Experts of a small language model.
Experts: 16 experts in each of 6 layers, 4 picks a token, a softmax router.
Training: a variant of Adam for the experts, 741M tokens, 7640 steps.
Below are experts of layer 5 (counted from 0) of a mixture-of-experts language model. Rows are named router (the router's row for the expert), up (a neuron's input weights, with its number), down (a neuron's output weights, with its number) and show model dimensions 0-95. Each number is 128 + 32 x the weight over its row's rms, rounded and kept within 0 to 255.
After each expert's rows: "mostly gets" lists some tokens that are sent to it at least half of the time. This comes from a sample of Wikipedia text that the model never trained on.

# expert 4
router [116 144 133 115  94 144 127 113 100 132 126 150 181 155 139 149  59  92 132 130  16 165  67 136  45 136 237 129 118 149  78 115 117 177 101 139 164 107 139 157 140 139 152 109 139 115 116 104 117 112  81 131 148 144 146 178 177  73  94 124 156 137 110  84 150 162 105 109 106 106  90 122 126 179  72 113 151 155 150 163 108 120 132 154 140  89  95  96  86 169  90 143 189  58 126 159]
up7 [112 120  77 136 168  61 121  85  83 185  98 127 130 118  78 103 113 148 151 108 158  92 132 104 131 167 129 121  81 141  97 125 123 104 181 169 164  77 162  75 105 158 136 121 128 149 165 126 100 106 137 166 163 148 118 119 129 108 114 149 144 111 149 116 132 146  84 185 138 120 169  65 153 121  77 143 192 139 142 148 101 251 140 154  96  14 132 100 138 156 137  93 135 176  96 150]
down7 [125  56 118 108 106 179 128  97  59 201 164 181 159 132 151 157 139 154 142 105  92 177 191 136 115 109 168 111 101 129 147 103 114 112 142 113 171 131 153 145  68 105 112 121 114 129 103 175  88 150 152 172 156 111 124  94 136 191 115 169 131 100  97  96 107 137  84 168 161 158  60 158 106 169 158 159 110 145  99 112 187 132 114 117  78 131 152  96 130 109 162 118  98 139  73 115]
mostly gets: " his", " him", " her", " career", " former", " himself"

# expert 10
router [187 171 129  50  65 131 174 180 133 133 190  88 108 121 118 120 109 139 103 142 116 103  99 169  82 160  87 137  58  94  97 164 114 109 125  59 168 165 145 108 165  88 109  69 164 156 139 140 139  90 152 138 118 131 157 173 118  47 167  91  97 159 144 157 188 100 149 116 100  84 130 160 116 142 162 106 169 123 130 132  76 152 103 112 123  86 109 136  98 145 142 114 102  99 199 151]
up7 [111  85 117 128 124 134  75 170  64 133 139 158  92 140 125 161 129 135 162 121 123 187 122 164 125 111 136 149 144 164 124 144  92  97 130 129 163 157  87  58 103  98 107  78 135  95 121 136 117 121 108 131 127 112 125 166 204 115 145 103 185  98  96 172 203 121  92  86 117 138  99 132 115 194 148 130 161 143  88 108  93  49 129 192  74 127 135  81 126 119 137 163 107 127 178 130]
down7 [126 130 138 104 146  75 162 146 151 117 151 104 127  82 166 123 182  91 122  78 100 117 139 112 105 118 109  81 110 160 115 145 101 164 167  74 109  74 132 171  71  95 161 126  87 131 133 124  73 127 140 132 229 135 136  97 142  87 151 111  91 136 150 131 144 138 119 102 113  89 114 124 104 114 143  91  85 148  87  96 125 151 158 133 243 130 140  96 126 137 123 100 136 125 104 155]
mostly gets: " M", " $", " May", " age", " Siege", "′"

# expert 14
router [ 86 131 128 105 144 140 117 117 100 174 153 118 147  97 164 159 117 162  84 162  88 156 161 107  46  58 174 129 161 140  77 138 119 154  67 122 137 112 131 100 144  97 169 145 156 149 168  75  79  84 139 126 128 144 119 177 142  82 140 102 138 130 136 155 156 128 124  98 128  64 101 129 140 158 132 145 162 117 156 166  81 191 135 114 141 127 140 158  48 186  85 139 125  68 119 161]
up3 [150 137 148 177 137 129 114 120 169 123  47 101 179 147 133 106 139  64 106 148 128 174 209 105 142 125 176 137  90 206 148  94 107 140 127 126 184 160 130 121  77 161 145 109 108 169  81 144 113 175 167 134 102 133 169 156 129 112  83 107  97 155 138  88 111 154 153  89 116  75 124 168 147 157 144 142 173  97 106 140  91 124 102 143 108 158 147  55  93 147 103  79 114 151  97 126]
down3 [119 117  97  85 112 153 138 174 136 173 134 161  91 118 144 166 110 133 134  70 123 133  93 136 144 111 108 156 113  75 107 125 111 150 152 113 106  98 162 153 163 143 107 117 125 106 152 154 125 119  98 129 119 164 105 118 105 255 121  94  79 116 135 194 161 127  99 117 185 100 142 101 107 136 129 177 108 152 125  88 121  90 135 115  88 118 144 145 126 165 197 118 119 174 146 112]
mostly gets: " United", " States", " University", " film", " album", " American"

# expert 13
router [103 159 129 152 172 174 108  92 110 192 118 105 173 136 117 163 106 123 110 171  86 110 175 108  72 150 146 147 169 107  68 139  62 114  81  93 133 174 201 110 177 145 130 143 149 142 120  97  45 109 135 128 138 137 149 156 171  67 159 141 138 112 138 120 148 124 152  83 117  23 139 122 119 117  95 137 166 126 160 154  95 145 117 123 136 160 142 140  87 161 151 131 102 113 104 158]
up3 [133 108 146 108 137 146 133 162 127 136 120 171 154  79 138 139 125 171 137 165 133 156 145  99 155  82 149 130 130 141  82 151 134 106 115  45 108 136 203 136 112  68 168  86 143 168 176 119  58 139 141 122 192 122 154 149 200 115 190 112 125 117 140 199 114 129 189 145  71 127 110 110 155 111 142 153 110 188 128 119 150  98 133  57  77 149 175 153 111  93 136  92 107  59 152 137]
down3 [ 86  97 162 109 128 188 126 164 122 161 160 108 138 160 187 141 204  82 160 190 108 133 157 110 180  98 161 153 150  94 116 148 171 108 154 132  99 136 111 151 127 146 146 133 142 134 162 142 100 137  88 141 140 136 158 163 127 168 123 167 110 116 124 137 145 122  52  73  42 147 116 131 150 135 163 126 140 145 145 140 141 150 121  98 117  84 144  85  53  83 123 139 130 113 198 122]
mostly gets: "ism", "q", "ion", "ana", " song", " America"

# expert 1
router [114 113 151 114 135 152 131 136 107 132 151 173 137 108 153 165  17 201 125 101  76 134 137 113  47  68 181  95 158 104 123 166 122 151 113 145 149 113 119 125 142 174 176  81 116 107 147 149 165 129 196 105 139 137 119 111 160  76 124 191 123  91  72 163 114 175 159 123  76 109  93 112 103  99 115 140 223 148 175 162 158 118  82  94 111 102 106 170  83 147 107 145 105 128  97 102]
up78 [110 178  77  95 139 147  89 129 105 163 121 175 128  90 124 123 116 175 203 118 121 154  94 147 119 114 127  75 130  63  65 138 144 133 132 103  78 111 143 127 105 127 100 174 135 184 176  90 172 120 153 108 134 129 120  73 120 114 148 146  89 162 170 103 139 199 165  89  78 116 128 119  99 152  90 128 170 159 143  78 117 105 117  66  83 190 167 123 115 139 107 148 100 110  82 156]
down78 [174 201 171 107 114  83 151  87 116 112 118 150  97 115 115 185 129 137 144 173 172  97 138  76  79 116 127 120 119 150 122 102 138 120 103 157 120 177  78 105 125 108 162 158 125 184  77 192 167 103 108  84 124 136 150 153 137 134 126 120 109 168 112  89 140  95 167 112 146 128  96 119 134 149 145 156 141 152 108  96 136 131 105 167 172  94  72  94 191 131 173 144 147 132 101 155]
mostly gets: " were", " been", " are", " was", " became", " located"